python train.py --router_score="softmax" --balance_bias=false --lr_router=0.000506 --parallel_block=false --beta1=0.95 --lr_head=0.00685 --warmup_steps=50 --final_lr_fraction=0.1 --train_tokens=316800000
Below are experts of layer 2 (counted from 0) of a mixture-of-experts language model. Rows are named router (the router's row for the expert), down (a neuron's output weights, with its number) and show model dimensions 0-223. Each number is 128 + 24 x the weight over its row's rms, rounded and kept within 0 to 255. Numbers have three digits each.
Before each expert's rows: a language model's description of what the expert responds to; "raises" lists some tokens whose logits its average output raises strongly, later layers aside. This comes from a sample of Wikipedia text that the model never trained on.

# expert 31
What it handles: Nouns and adjectives of life, career and institutions after the or a, such as born, career, political, death, education, years.
raises: "-", " and", ",", "s", " ", " ("
router:130116140141090112141144161132097108103128168093107137103106127135146104109123121150097127137128100138100115100135162107153139105147124132133095111136119112080151109155160146100126107182135089094159100147141084143147115092138148175113159106122109132094106152134160135111105129093100081148151107157103102110123131123151168106107151143139143097163109110087152182158097148101150135111091135151156134135102148118145164104092145116147137105080164151122088121095118126112099142102133147174140138112137111135144125128150106150124124113112109084118129082166154127141140163119132111175098110150180168146141131113144119129129145129160100086071149099131162145159141082142108171134127
down1:137170141189167120136088132172125136146094113158104160141112161128135105131142148128134144121086116106159153131146107143170150110127142092111077163167085145081124144123123136090119150145127096111117084154121107151148108157110099124162137124122080089104138133122121100119157130128131110188181138124178124164140090095091098151120124122081123161104147105138150150124142145143122148155122134118135130132103125092147133161114126137117098194098173121124159146152114101121142126128130140162105135106112115132130102170137149077124109103095132146129117131151142100130161091125124109101094173143092128124118125107107096117139131154120112104131156147162186119115127098121111145106169
down2:113108157168121149138155123114134155144092105153139088174117091103096136125172106177112102147132146148084152143150153106143151100136115148137161112131099097125114155140119132133092123089095168111127169114127129105131074162109106098138119125130092107101144162144122108117149117126129142103063125148096147108153122098091075116160118126137127151120185135089084135127104124154131135115137113150081150169121171112125102118158101142160107138149131162141153131177129120091077163093137117115105147160142144066119131124110139146124136122093114122099135109124108136140129106147103146127142105081103099112086131128159193094112114147123130106155114134130134125114159118118153104129107

# expert 22
What it handles: Short syllable pieces inside names after a capital initial, such as P-on-da, Plaid C-ym-ru, Mah-foud, plus the word Note.
raises: "tern", "to", "tain", "col"
router:102096137122111128150155158103104093151133159102098138122099118120145083106179117154094123135086095101123102079157125111148157106145099162111115102094108092099133089146166128111128111164119103106137101129137126150135097070149149148122153135148099148091117127138170138092118107104105114128176101149092117107090125100139166095115146153164174128129116106099144156155094150104138149102120149142163156126095154118105155133096154103143145135134154183122129117110093118127121140101114136144144136118115141154141111094132101178105158133114094086126118122133159134154145153107111121150087097145145162142158151096149138124166138165111104115107129101135143152145166123180110145148111
down4:127137143110146122095181112140130121127135079157115127132122136122124110153145105133150124109105145124143174127101137159154147099116113097091133135089121143139138157185122112089111168104153163127107133129122142115139098139149108062115118166093139124151102123149167148155137159131063161132146134089119131122133127161155156136120112133119099143096145097116123094103067098116130103136165123123124127088100138135124165129116106133141135139121167187171097102158127133106153135154113138119104126188094196140134152136113143140136105114130125113129144143127116128114141145124105178125135146116127143130108159100135100149178144124161174148109132140114143143160118171193125142112062
down5:123135159154126152105123122144102103147131160142168124165116120138125104135160088097172152158111115166162147125156122157140127114150104098148123122114165135130184130106130130135109129068142169116139124146135154147096128086129157164156122097130134138119131131164093155154097171132139095161157184170150143114117091177115122151103123152129092111150119136134114158155112143096120155123128126157166118113116098159133167106102119149080113145146152149149149128169114173124123135135098112120080156129139125090134149181141078130121100125159129117186096141102116136155116086175122111134109106119158127161129110117148173091127163108156129094125104124112101114118126120164140132154147

# expert 35
What it handles: Inner pieces of proper names and place words, such as River, Road, Florida, field, net in Kuznetsova, and abbreviation letters.
raises: "'", " is", "\"", " ", " ="
router:109106135124103128150174152113113108114157166108105143114107110120137072111164124138122132138097080112121118120137140106142158114155124156124105084112100085068134064145167123107115114151116118105156104105153117156151119096157152171108153128157096143076125140122157151109103112103084094116168089143086099084138121130141154105108140154162142125144088115090141166172086169115143155089122146138147169150095142109136132127114144104144147122138146167124104106122100119130113152093129114141145154133110099146150118101125128157119141147123119092100114097141140140158136165129106120155119094160146190138147157111164156111151135151136110113099145099144145161153139108154112141130114
down0:109167112148119123128142128148100106115101152170129155092120102139096140139118132173118115124136145124131079125105157164122132152125117139143122129084161124102139113145160107106102109115114093123117125141111090130135173139128100176116154124126112136169098123104131121146140119122127148147099092124110108122110191131131153139151105123137157154107119097128142161143089132115191153132131129170119133110105136214106083127073111171103102151129165104141175118129151113097161115108139109158139112090108174108133150148134113166116109118146056115134109110175171114156116111139147125105160107152112108137071140139131138115145090108092160122131101139146146153163160144146133143136131
down1:142086136152116086129119121139116153076135119139148154117140132132155128146084108093126151163124128147127139087108122133120151109088146109122123096095178126163138135131074139138145124149152098146108075147138158136104129103107097098156133138176136135090159119143119103106112136167134139150166153149112097109114098150139149136148102120130142114111139168147141163106125098130101142169158123139131134086137109079153124148114133161108129128137130111103150095161144108112114076178143145091144109088102140143153157120118105134109167127094133122150148154102140111138112122132128111099125107065149103148159131161135184188114162134138149175116121160157110153178093167157123133156125

# expert 12
What it handles: Periods closing sentences or abbreviations like U.S. and W., plus ")." and ".\"", with some plural s, %, but and while.
raises: " ", "\n", "t", " |"
router:127126175148127115137153138128098097128166149118100160111103126134120128107138129171107123156089113107125096126146142121128174067184132168118129093113100078109141078152143163105125118139103125087150104132140095125148111126132143137096150123134106159130110179162144136105116109105128107105141119146113092092096107082127160101110119146188153095159106119115147152130088170134152152129126153154172143138128140114173130112117143113117139155134164146098116102134108066119126122120125146164159156140110118136136111102139132149118133141117101101114116114157167104162144154129106111157114121129172145150145156068133151069150143124182128131123163120162127148178152121136110128110119
down15:134111089105103154176115131124091124125093108099141205118143093116137093133149129192116142142107150132096148160119133130114125110156131132160144139134119120148134182118132101103127126105107112129126152122126157095131108116128111132163160109160087103114119129119135138130111113150177121102102119122094140116147157078160102107141134115131139199105171126119111174161151092139096109138127140154118180106156132147085157149143114109137117101123103127083101112100133089132130101144141105127132106137091158174128136131134117132173156112127106120152116142111088110138103146064102120168121144127109140143108096124167141111194104155122102109136124170138163134154130125124158115083117
down16:087125129135155114109172128080125143127116140141075129120143099124142174112119115129101096153151122121112135146142167158134124106134074147139136144119121178132105138090160141167156117130137137163156130196110135177117124100135123160136139123138102138118113107109144142102129136132130110164136105115145124161136072146107148144129157145111131130127103123068145115112112164133155175142066108137122086139110137122137122149092151106108116143107103129147125123109143128119145107136121120112130105052105123139166097157150129154119118121092141153130131080110119083108121113112142128127146116143160195133135155127120128112115139131146119089069184116136064180140146095135096152140095

# expert 4
What it handles: Words opening a line, heading or parenthesis in infobox and list text, such as Academic, Coordinates, Website, age, on.
raises: " ", "t", "y", "-", " |", "e"
router:109104183143127105154130150112120100178131139116117171102123120119148127101130142157073114146087123107117109098149135102134133089157104148119123111092094137113162135130143148110100121140113133112103128150143134182125118121141142136108178102172097139139094141178147154100120106117116129095142124142103135137093114100167141119129147163152135085141140096109148130151114131118140180107118174159151143142090110113165125105124157107147161197092135128104113092075117127109115144134107143151132177086115141132137098091132082128135136110076119131119138124126156059136153134114109071152122124149116163169144138109138135123132159130120098127106183129166132129136141121135088129117098
down1:174121160114130118166118136156150178142168170192141132150134137131139112117165128116164121108068117112109143126123114116140133160140116120090119136083138103138117132138098102072138113105111171168109102115120173102142096128120118110168140111119131135167108124155122103139096141176126122132126140117115128135145153125112112088100117100148102095111150171133145047092127131126118109124141127093132121138137137125123124114149169127126122078116142147103127081153168134153130119147148114107136101136121105127129094118076111154151073139062120147105109126151096120080111137069102154146107138112102102086149149118142114106185146126139099135110134126118173114114120118139107134125113
down2:132127145134121122124151140148107117172111147090137144184160129148135111141147116140120150130135133147107139133111120117152079135156138114152118066104172153135161134072123056118127136131151117100176167104115148122095130121099173145156168123097162135144136123141149123142114141150147115146141155129137131121116095137094107150103092126161119124140088121121113109111084098151109164105142124134130139176143141091139104145104139148062117112163136148098114119138101115138141082089142141113076183128086129184133174115143122168116145125148143146108109075155150145118138124138131106096120139148135141094121108111147113103093133173088172158144106128126136125114128091087125154148132

# expert 18
What it handles: Bare space tokens and single digits inside dates, years, times and tables, such as 2'0'05, 7:00, 1958 - 1962.
raises: "day", "ique", "rs", "ha"
router:101114122138121114144165150105112097144152161123100148131097099122138088112174085152114112162117109101112102113155150118152154105167128145116108087105089103102136091156145143100102102142102111104166111128156107135128114100146149156106148109139100155096110148157157152094093099099117094118160109158099119102099084105126158092104139147162161117151099112119153160150099163119161158115113145147147159155106155111116134113106149097127145151137152160101099106123101082103118141109112140157150145144104105120145117106158110143109142154114094105112116100151151114158138159119114111166105095140163152157152166078152154108145140152138096118099156107150145162147165101150104157105115
down1:152117133089135088199161114105122141123111132115071109160113169156161101151094120112115168118125122101103154123143125072106152121136124197124153138133122135116136127163142114149165148148107149125131115155109157109143118119094156132181173105146140092150125103122158074102171140094149106082138131148079145159117103123145171145107136138091122126107126153104102166136128129158105136137123129144123144116091145153136126120106135106161147107116125168131092164134134145094136163134119189126140127126123094128106156080114143151133143135133164096110135155098130123107088152143148151135141125117104169134156147143088174135108104129121093141149127160153109134136106162122101104130163
down2:135088126136110130111114098177092107147064143121103108130159189109123092163136134131149166084112092143160098106145112141145105146137130111114131150158141162122123126108130144136155128145139127131090147163137127151111141129103143137161127073167125125163145115131145109140179140156103118118158109107115120124089070134138109140137119115162114084106089129103139153121105103142136146155134101158144077115125114092167135131111111159075152148130124112112151122158157101113150110149159098083139147122120177121071105157123132143150109121160146122138071109162072101120121111112126127116156118150144099073159139162124151109165159118117124123165138138146142142121085101148113137131122

# expert 23
What it handles: Line breaks, table pipes, colons, dashes and == heading markers, plus words just after a break, in tables, lists and infoboxes.
raises: " ", "2", "-", "h", "0", "3"
router:121102139159119109156150143116117115159159163096088155137104123084133104117154078152100120160117102090107110117149133107145128099143126147105125101104117088104139114121136158101124117141097129108136100126190111152159103111136181145111167099138104142108111150173166131121081099101103106103137109149087128084111100119161158117104166147158160110150113112117159162135117150117154150107110130139138177168111166102135138084113137109140152157118145148097096103101095083120114164126086155138141151116111094137148095110169108159110130115110104107087132111138145101151139147107106118146114105169143140147155139102158144099129138146130098103105139086131167142144142112149104138090109
down2:124111147084102091090168142132117128097127210141121106131093105114113150124133086119100138139161145166117124168107158129158122138148086098124145117118133121083105113104156138112128125129118135114167099142156088112111122105125166130113130119156122132103127134121139093122085113088141100129173099119127131133102097163109134120151090089154152127115087109135170165118119168187098112154152078132132115090109117134129133132120114111101146138106116140162118150150119142120094101086125125127113153106128161110178118136156151120125119153127131110130111159121154146089132106156139178127158115117137147076080149118143081150128100078151118135128149108154170160121103130163104086108115
down3:119106126132117105140163104082091151100156113107162088123155144105112144107124159083152126138150138135097147104144085129119134166157124150123126090103140152100119166141149126113079141131129072119105148111163146146104157110126125159142119111091161129116173072113061093141147118114147118167148117141143103131136131132124143151118142158173082149111145144128083149164120147162097125102165138151122131175062155127146112145154121176168110102160103118131138120122151132099133129133154087151116116111123121144139141147150159111121156119109110131114125118155125143108173113127081085097119159149133157120149120175152140174140167137136109120123119137107127162112177137133096106141115

# expert 46
What it handles: Syllables inside personal and foreign names, especially after A or Sa, such as A-ure-lia, A-less-andro, Bal-an-chine, Messiaen.
raises: "aging", "est", "gy", "aged"
router:094107129124099117144138151122115096134168152102075121121098111088145092081164120145120110169113103116121100115162142099153133097141118165129126118106097108119147077137155163114136110169105100087124101132152104143146116096159148144110162145145093144110110127158149143103105097103107117120162109155113116103097126097126162092102145157143187101148127111121139162170085168112129151095108142135143155146120157090137126124095147116130144145111156161100118116097094118119115137106134127130156155126103115160149108089146102162112139144130108090131126102172142112142137160117109123144110123117155163155163166073181136126175159173145101113112123119139129143133176124144110138149104
down0:134129185147144115122119111109106108135119110153135111141100121154160160157131149129139133142162078131112124170117136139122124136110129118136155102114151132143146096145126146153114135080152129151087112131103117126096139124108102166132125120145126103142136122115108132161140174142146142111138118140133141164096166144094144133145108128173128139109102136104123127108098140111105142148146138120091146102116159094168152181119138157134118119072127139133157134125142129160178151119108152132166110108110180142076163135135149133127160113131173103103112164116129191123152108113136157124084154131098143066153141107130114135159148129159111135077097131178084119119127184114119100187197
down1:129138143135162125166155151117110107111125111130142094147154128117112149097135168107148100119164108133171157133145142115173115130132104108086124135104089201169130065120168148083129087134138160150136082105156111119146132146107142099157151138136128153139108104134135128127117142125160111106119114175158153113152127158160099115113125147086142140120079110126140126095119118141137146153128106139154094158086134152124139140089131143134139123141150142100156102107105126080134160130111153159114140093131138126115097162134126089159113135121097098156140139123168157123144105135153185191123181088128165155111092119160154136156146110135126174127169158126128156138150127114087143121120

# expert 21
What it handles: Common nouns and verbs following the, a or his in running prose, such as people, population, game, students, children, terminal, album.
raises: "m", "a", "e", " ", "-", "an"
router:102101122156113107123159150107102103175156149128100135135123115111145108092178070130114086141114100105115114120157128120159138116156138144111095081097114107094120101155138130111137101172117130093180104138137118125150111093149159136085144111154105157111114168136170159099115102097122111121164118143112120118112097121132155096102166147171161131144118077101157147138110144103150136104123146143155157153112151118091160097114141113134136125115168175103120105126115085122093164113089143169135128138115108118139102121146113160104148122099095104113108114136142108150133151125105118161106101147174138148160158084134170110150153160122100134111132105140159146141171111141087165131111
down1:089165158129137138139128086132087170110101168120121177106147095145122136135149124132116136128116135114115136156101098108140148119150139124169107110130130096100115082143127171144174115126137076135094131117136082157172106124156167106088140136125155146114120149109135099103120106129104147138119112132131134156172107099104099167061131132132190138156127117130134123137154118143091114126165170119122116191142147099108165153102158131135148121131104127122139116087116148127074119111149158136126164162108100095117089130124149137147087136171086133129125118113159106161108087080183164131128094091144156112140140113098107137129128096133139162137141148148127129147115140101143156124129
down2:126127112106196111108088138123127148112155117125122123134146119145133071130126126139169072135156098154118119156146130068132140124084138169118135099131158083072109097112151137160134073111162109149169143127127179097119121116140144094127145172118137175149091142112143116101125139098156115120137093137126159130098109142111095177122171139130124119151104125112094106155133132169147145112111132129121145114131100165129148112155142133122117126109089137139142157102093131144147143098118151157154098136123091139124084158132116153119126160097126144118147120119117146138135112106136126137178151106107161064153156095117177100077180110140149096136136101126109121155159140148136135145142

# expert 32
What it handles: Prepositions after verbs, like focused on, competing in, just south, plus leading digits of years and table numbers.
raises: "”", "ook", "one", "ong"
router:116110124138113117136167149098097096153153158122105144128097104108141090106171081149109113152125105100104098113154143116150146101164122145118110085101096102100138088152147146102102099145101112102163099129157107140141119102147156156104139109145107158099107146154162146104094110097113094114155105162102114106098080106125160094102142150160155111148095117113155161150101163121160153116118149151150161162097147107128144111109144106134151145129150160106101110123093081108118149107108138149148141143101101125140115107154109143108134149115098102113115111145153115151156167113114105160097095139162150153151170078152159107143144153136099116103151107150151159150157098153100154111113
down1:090112098129094120203086107162141169168109137132147143110128146119140088145140125141123115090122077130113144116130129110171139123091074172148125143159109135157148154078137124152104095128132121139140105168104161125138107131150078150129154169137071132122130139113147120148087131128120166120145122109100148158159116148135090085131157129161129081095121177124146110152119160153142162137119103063086147090091112159102144116076141120119150145135158112098158095119155088155184116123151163143168109134126134124140140113117141105121110143150109147102125123110127142093128141119110105126138126128124076123124116166111130157166144148139105133152117136116125125127138130162111136123138
down2:123144112114133140104144162126154124095131126108111149130213132165169124162118117099108153142103095156155106149123097122156125127100123114105095143104116130129153166105109145123107131103114140082174131162146126111122179161116122096132163153120132151134134102151115130118124100155135140133092174118099119144151102070149073120150133118129157109165152152154157094129105151117090110144102154178110105089114079117149112096120198158081092166107097069107115149113134138129127113091129135158119155139102121111172155128160120120140118156120142145131134125152106136127107176146095120145139088151106141104126129129145164140141140164125106146140158118152126111148110103146108151120146

# expert 38
What it handles: Verb and word stems cut before an ending, such as refus-es, secur-ities, evaluat-ion, pursu-ed, plus capital letters and not, all, her.
raises: "ed", "ing", "er", "it", "to", "ar"
router:112091148134101103152154136119129091153136142112117125115111133104162111127162109160107084130107099095115128114156148106164158122146093142098136102122093134115133100165163130103087092175123109093125100161128110128154141104159150140106134108134107137100105125166169167091098099099125107093138108154091108110100106105171169114074125145143159124134120110131153157128107133117168180152103137160129148149084124095126139113090150111110147156099151177072127097107111117123127144104118151156131144130095119155118118099155114127108135125111112102146136120145149117138154149127097110158115074151163142149126156086148133122147166156148103094123128085143143173153153119168107139150116
down1:141152117139078115175135118122149070121151120082136119120164120138115156125068120165133129128120121143105154086090130146151161133148146161075134093152143177107129148109123104101092116103130172160131155136120107124144098144163116157129160167124125127110127163097142140133170113103131156106075139131143146155129156104114132140114128129144082177126129115107138113152156112131111086112130119119122130117081104131148115105117136135118129077140139137131163094181138136173104178155195138144117120118119121153152162118138107112112136152140116160111077113207152119110122117120121126166134147117112073113144151141115097160142125100151121152099126134138151130131115121122108176137138
down2:125133130131133154138132164129173149134159154175149146118129086138118166131144112157119165100117107137133075096162124197124141107139089101125158130092120162122142150185091108152114143125154143125203143124139117158135115145091101111157106150094111115118080131132115161123139093139116115126152111156147130136115079157123118100159127108146149135135109111107108135139155089097086144100119130082125182152141082133151102134157110161124133130132123110105109106111105135130151088146126117107086124086137101127139119096133165129113134137115161136162111122099117179123136130136117109098141187108122088122148157154135115146121086158117132130105102099137172122109155174096142150139115

# expert 34
What it handles: First fragment of a split common word after a space or letter, such as ant-birds, ful-filled, ade-quately, em-ig-ration.
raises: "ver", "ig", "it", "iz", "in"
router:089097140177101107141128149128122104181135132102119121096106121121150111120137116143116117174105123127101107103143151080148155092129133125128113113123100122100166108134128153108118103126128124079117101172138100143122129114161143142115140148141095123126109158144142132104124110104106118145163120168114140138052138099134154079111140151170165122126126107130123162136121146079128139112144164145157126137143122107101138125109188114139140174110144174115121121089122115125134131127097144141158122083129151170132116083127086157104177087104106098139115123130183121141161137114113094186088108172152161149140132096114130101136158167170099114121134117141151119130159141139092128144079
down0:129134089154156120148186132165131099145130119133104177162155097067111163114133081106112142139096104159139107147150124147129170096149142151131129111121108118109111182072147134124111109155167132155147133124159143126086155117123118132114119124118101150107071099140144123140092122141178164159125123136111119125141123159150117132120125110151101115140122119101089076107151107134113169185145134130138127153113156126140143156141169078120104086112127111115145111123119061147097096107118152132113096145162117102156070105118130145147151111068106140112121135151138094138161108084137126123114122142137110139133135144143141091123103112122158152095131128136179148139133110134127151102167
down1:159184102105167131113121141144139162097177151105152112115161104145143121108117102103152112124187128109170155109181117119157149134107149153089096173122117124175073124131148121125113093108110125092148142129087084122114128158140125111128133125093130138135115145131089124140127115142130109098162127123101105113114103166114106139153088149101182122124093102140147096119170121155093126135127103095120127109114128063142123157105130107164097137129119104088130124139139106101153116129119088140130146143102110087097134165143130090152140125118131142084110135119123192134111159154160151092105148144133141107153102126110089094064108100125120124153126132136148137127121075108115120126126

# expert 10
What it handles: First word of a sentence or clause, such as In, The, It, During, Through, However, After, Because, plus such in "such as".
raises: " ", ".", " a", "1", "2", " the"
router:097111123146110104127129144104093098140132137104109151109117105103145126081145134144090108185127121098099117149168136122164134094148126164132116091097103117090129107140153172128088102144132093091165105137134112128154090114133149146096138120169092153143112146151150152095079094101116135100150126146105100099114099100138160118096148147138168101143125124116142134127102140128128163111098149142163167151129133127153121091109143109127166175097150139106103111129100105109103115123100146153119153144133097137155097112150076165135141108103094111123138102161148087141139149110096101175098118153142158162164163090176151099170152153131098124111147106156131147134145115124114129146095
down0:131152132123127122129122125098160131090149093134137105123162126159171104129108123130112111135154120137148152123160074148130139099170171112120105095154173103100147145141135145128127179144147125126167163148112158136145131142179137110121171172142115122147126110114121114106150141111177134117141110126128126081124086131122140131096129136111128113122114108113105141187111173127087121104097133142151140139138142103154166141147145070141104171122147089130123100137110113161072155087129121168078156166135177169118135125119138102119151123119099121152135103123096127142161111167138129119160120160125125103118147146140145140150109152096077125113136082158116115114103136104110150183065
down1:184165112154172107169105114142174151154136154125133110131111136118069143129117153126162149122129103091108129102144137080167115119082100101136052119144120104145112117121118138124139136155153163155128140150140146102128143088114146142120122101125141127137105158150160146133110126155119094118086119115185096125084141133133145129122140118076162113110144154117122115065132106092093178141122093125092144108123128174132159130090100165102124119080117156118171091132137130128135130088127120074121115120121121109126122112159151146127135158142124114117100150145202134157154127132161128099118110154146132156156124130132134134134126155160151114151155144125090087106140097100130137136120

# expert 0
What it handles: Final pieces of names and technical words, especially plural or possessive s, like amphibian-s, EJ&E'-s, Giovan-ni, -ville, -ism.
raises: "ush", "mat", "matic"
router:133107127131118108132160162114123117132163162123101133140085105125130089113177137142119096143126096113110117097156157111147147099144134142123105084112103110100135075148148133123115098130123120104146104132163094168143112110148148141110158103129095166098105158151157146090120110102101098132145127143113131112107106107120151096092124157173154135157104094108160145166085154106140151112104158138140150149096153123126136132105164102140155143133142184115109115135103098104109135098119126150157144139106094138151121101149102152097144169114099093121081086153142118151137157134120120156110086144135171148154200085151136107159149158143094129101159126161132149149150091158116139110099
down1:158122144122155106141124155136146147151126112174110116152098135140118165140140109145112117112142111151160137126137115145144102125153094123138102122065119132141116097138087142160132159112133114136077119164102133155121112109088135131124126109116127135112124164113149093085140109146156199114131149103127055121132147149140176123151120133147110087157128128122101163120140118121114146146134127139114131121116122139117168119148109132154136114097151152150153105140166116121094125149125149124123121153146144105149148108109087124165086121130111171144174199134137161146053148132125126168135149185108153147112159104131094171187159118100149135137120154153106162118131174088132107148097
down2:129123113150128140091079111155158147119117165135127081152146142104107115129102123156126140152155133154098168105091137147127135103133142105122136114147115114135145127159081106106130115155097158118179099125137107142149094099115155148127137126089180159103118112139137107157109126117158114133119110159096140148157121102126124134162145146107150105093137105094123107114154186188140087158066155143056141154095154108139131108084117095147111122120174152118109160111121098101147173154112132135155078118129124088099160108123152101148144143118093161110096120105127151140086132131092137125135113110091111161114118120143155129132087103180122111124136140149163132123115143119111137095147

# expert 17
What it handles: Opening single quotes, dollar signs, brackets and parentheses before a new phrase, plus his/their and digits or letters beginning numbers and species names.
raises: "ous", "rated", "”", " Kingdom", " States", "ture"
router:117113129134119125140165152100103093160142153128101149126097101115138084114182079151115121151129111112107107113160151119149157101160121140119113095109087103105141090143148151099095102142105114096163098136158108144136115103147158152102143115143105149098101147156159143099098108093110091116147111171107123106096087118115162096103136155157150118150105114117153164154102168125169158114122149152156154160109156096120139116107144103135145159140145157106102105117102084111118149110112129147160145137091104126145118102153108150107137148109090106115116112140157116151151167117119107165103092142175152156151166076142163110149145155141112121106146107151152155142159097151099150110108
down2:129119149166080151147142130137111116113125131106089119105138156160132115130135128133145148118160140113123111066121118077128129146112099127147096124124134152135123155071129128133142149117127143141140148124122124147144135101166107118182119129101136176158123131165154110145078131092110115172106136124151091119096146108088113131153154103164162112106142171107149125102169164148080110104125090174125134142115100104176160115131115170138106140103120142113130120133118125185110122114098131158166110129149124106127092138113106134116107068132160092164143072110116086132141122110135138158118127124181150108115131101131091106141124079141090160080144099141104147127130163085140091132141
down3:134117086141109147098084134120152174131110126095124091137166124101169073137132115131115123153153115176119152115097111092148155173126155109134106119073117119116169120104114095101152098134112130142157118138089147141122125124176163104126133139135112116106132132116106132144083136112170120145128139110143162187127144127133100114118162139096115144130140113127092160114132147099131123118149140164075086152110068109106124088165120124109146152141145080110111126117119110147125173187145114152169099128119114125089130157177121138042133128101148141139091159130137131136125134127099130114145141110108130129150159113082138128085143130184128120150157139145151127130139136118137126160145

# expert 1
What it handles: Line-initial hyphens starting list items in See also, discography and roster lists, plus pipes, en dashes, slashes and hyphens inside compounds like open-minded.
raises: "2", "3", "4", "1", "a", "6"
router:072118128126113111122158149122110079133139150120100169135107115101171105133181088172114116144102096107109101080153148114125164086159121135120125079131120113096145122153152149132112096143130117122142101129158126160141122094128148146110137101146128170118121153134182135111076104095110108103158126151128108072081086108137170122078130139139132117144129114120141151161123162121146172114097154139133166147134128104158149124125172116122144133124145172119084113115096101110102143107114130127151127140133113119146107110121109156112140122120092125084105087151123114144139141098123072130102114137147154135150170090169136088145131138134120110130135089157176149170156120131088135105110
down1:101142130130159130114102120147144145113128143134134103159149109143133141129104106091139137103117092150170120137142189120126139098090156041124096107127109149154122135137106127087139115128124137163114121087139103129119154166155118107121139111101119150155091166176131154123135135104135100121182128150123074099088126192097167103130118107128109112117146103130157137132133175125129131140127146152098123161119078136116130123138096122121105155108127115054108125138190110125122167150141124168088123137150153123133127133145149118113091102099125130148126122084130140097154156130119094154141119084100102140134173126130187144098126120115125134107131127163155138108150150122106116087083
down2:111115132109140115131140102127093158130125118196106158132113162092160112125132087130088159097080152159123138112151135133095113132137132139126161111164106102080157105156137180165126115132133164141110112100117098129100145134141099127092163111133114144134128115108174113117106104160152109117117106137116095133115153100201159137090114109143121151113124138163102099107144092121118104154132157127136135131138109128117094117096099103146154182121165160093099112086107110150149104114135069149111135117113123132119081138137145158123140152121124164138110129138124108121106096120133114078067161131114155131151156135139090137109118109120124135140114087120103134166136134194123104180141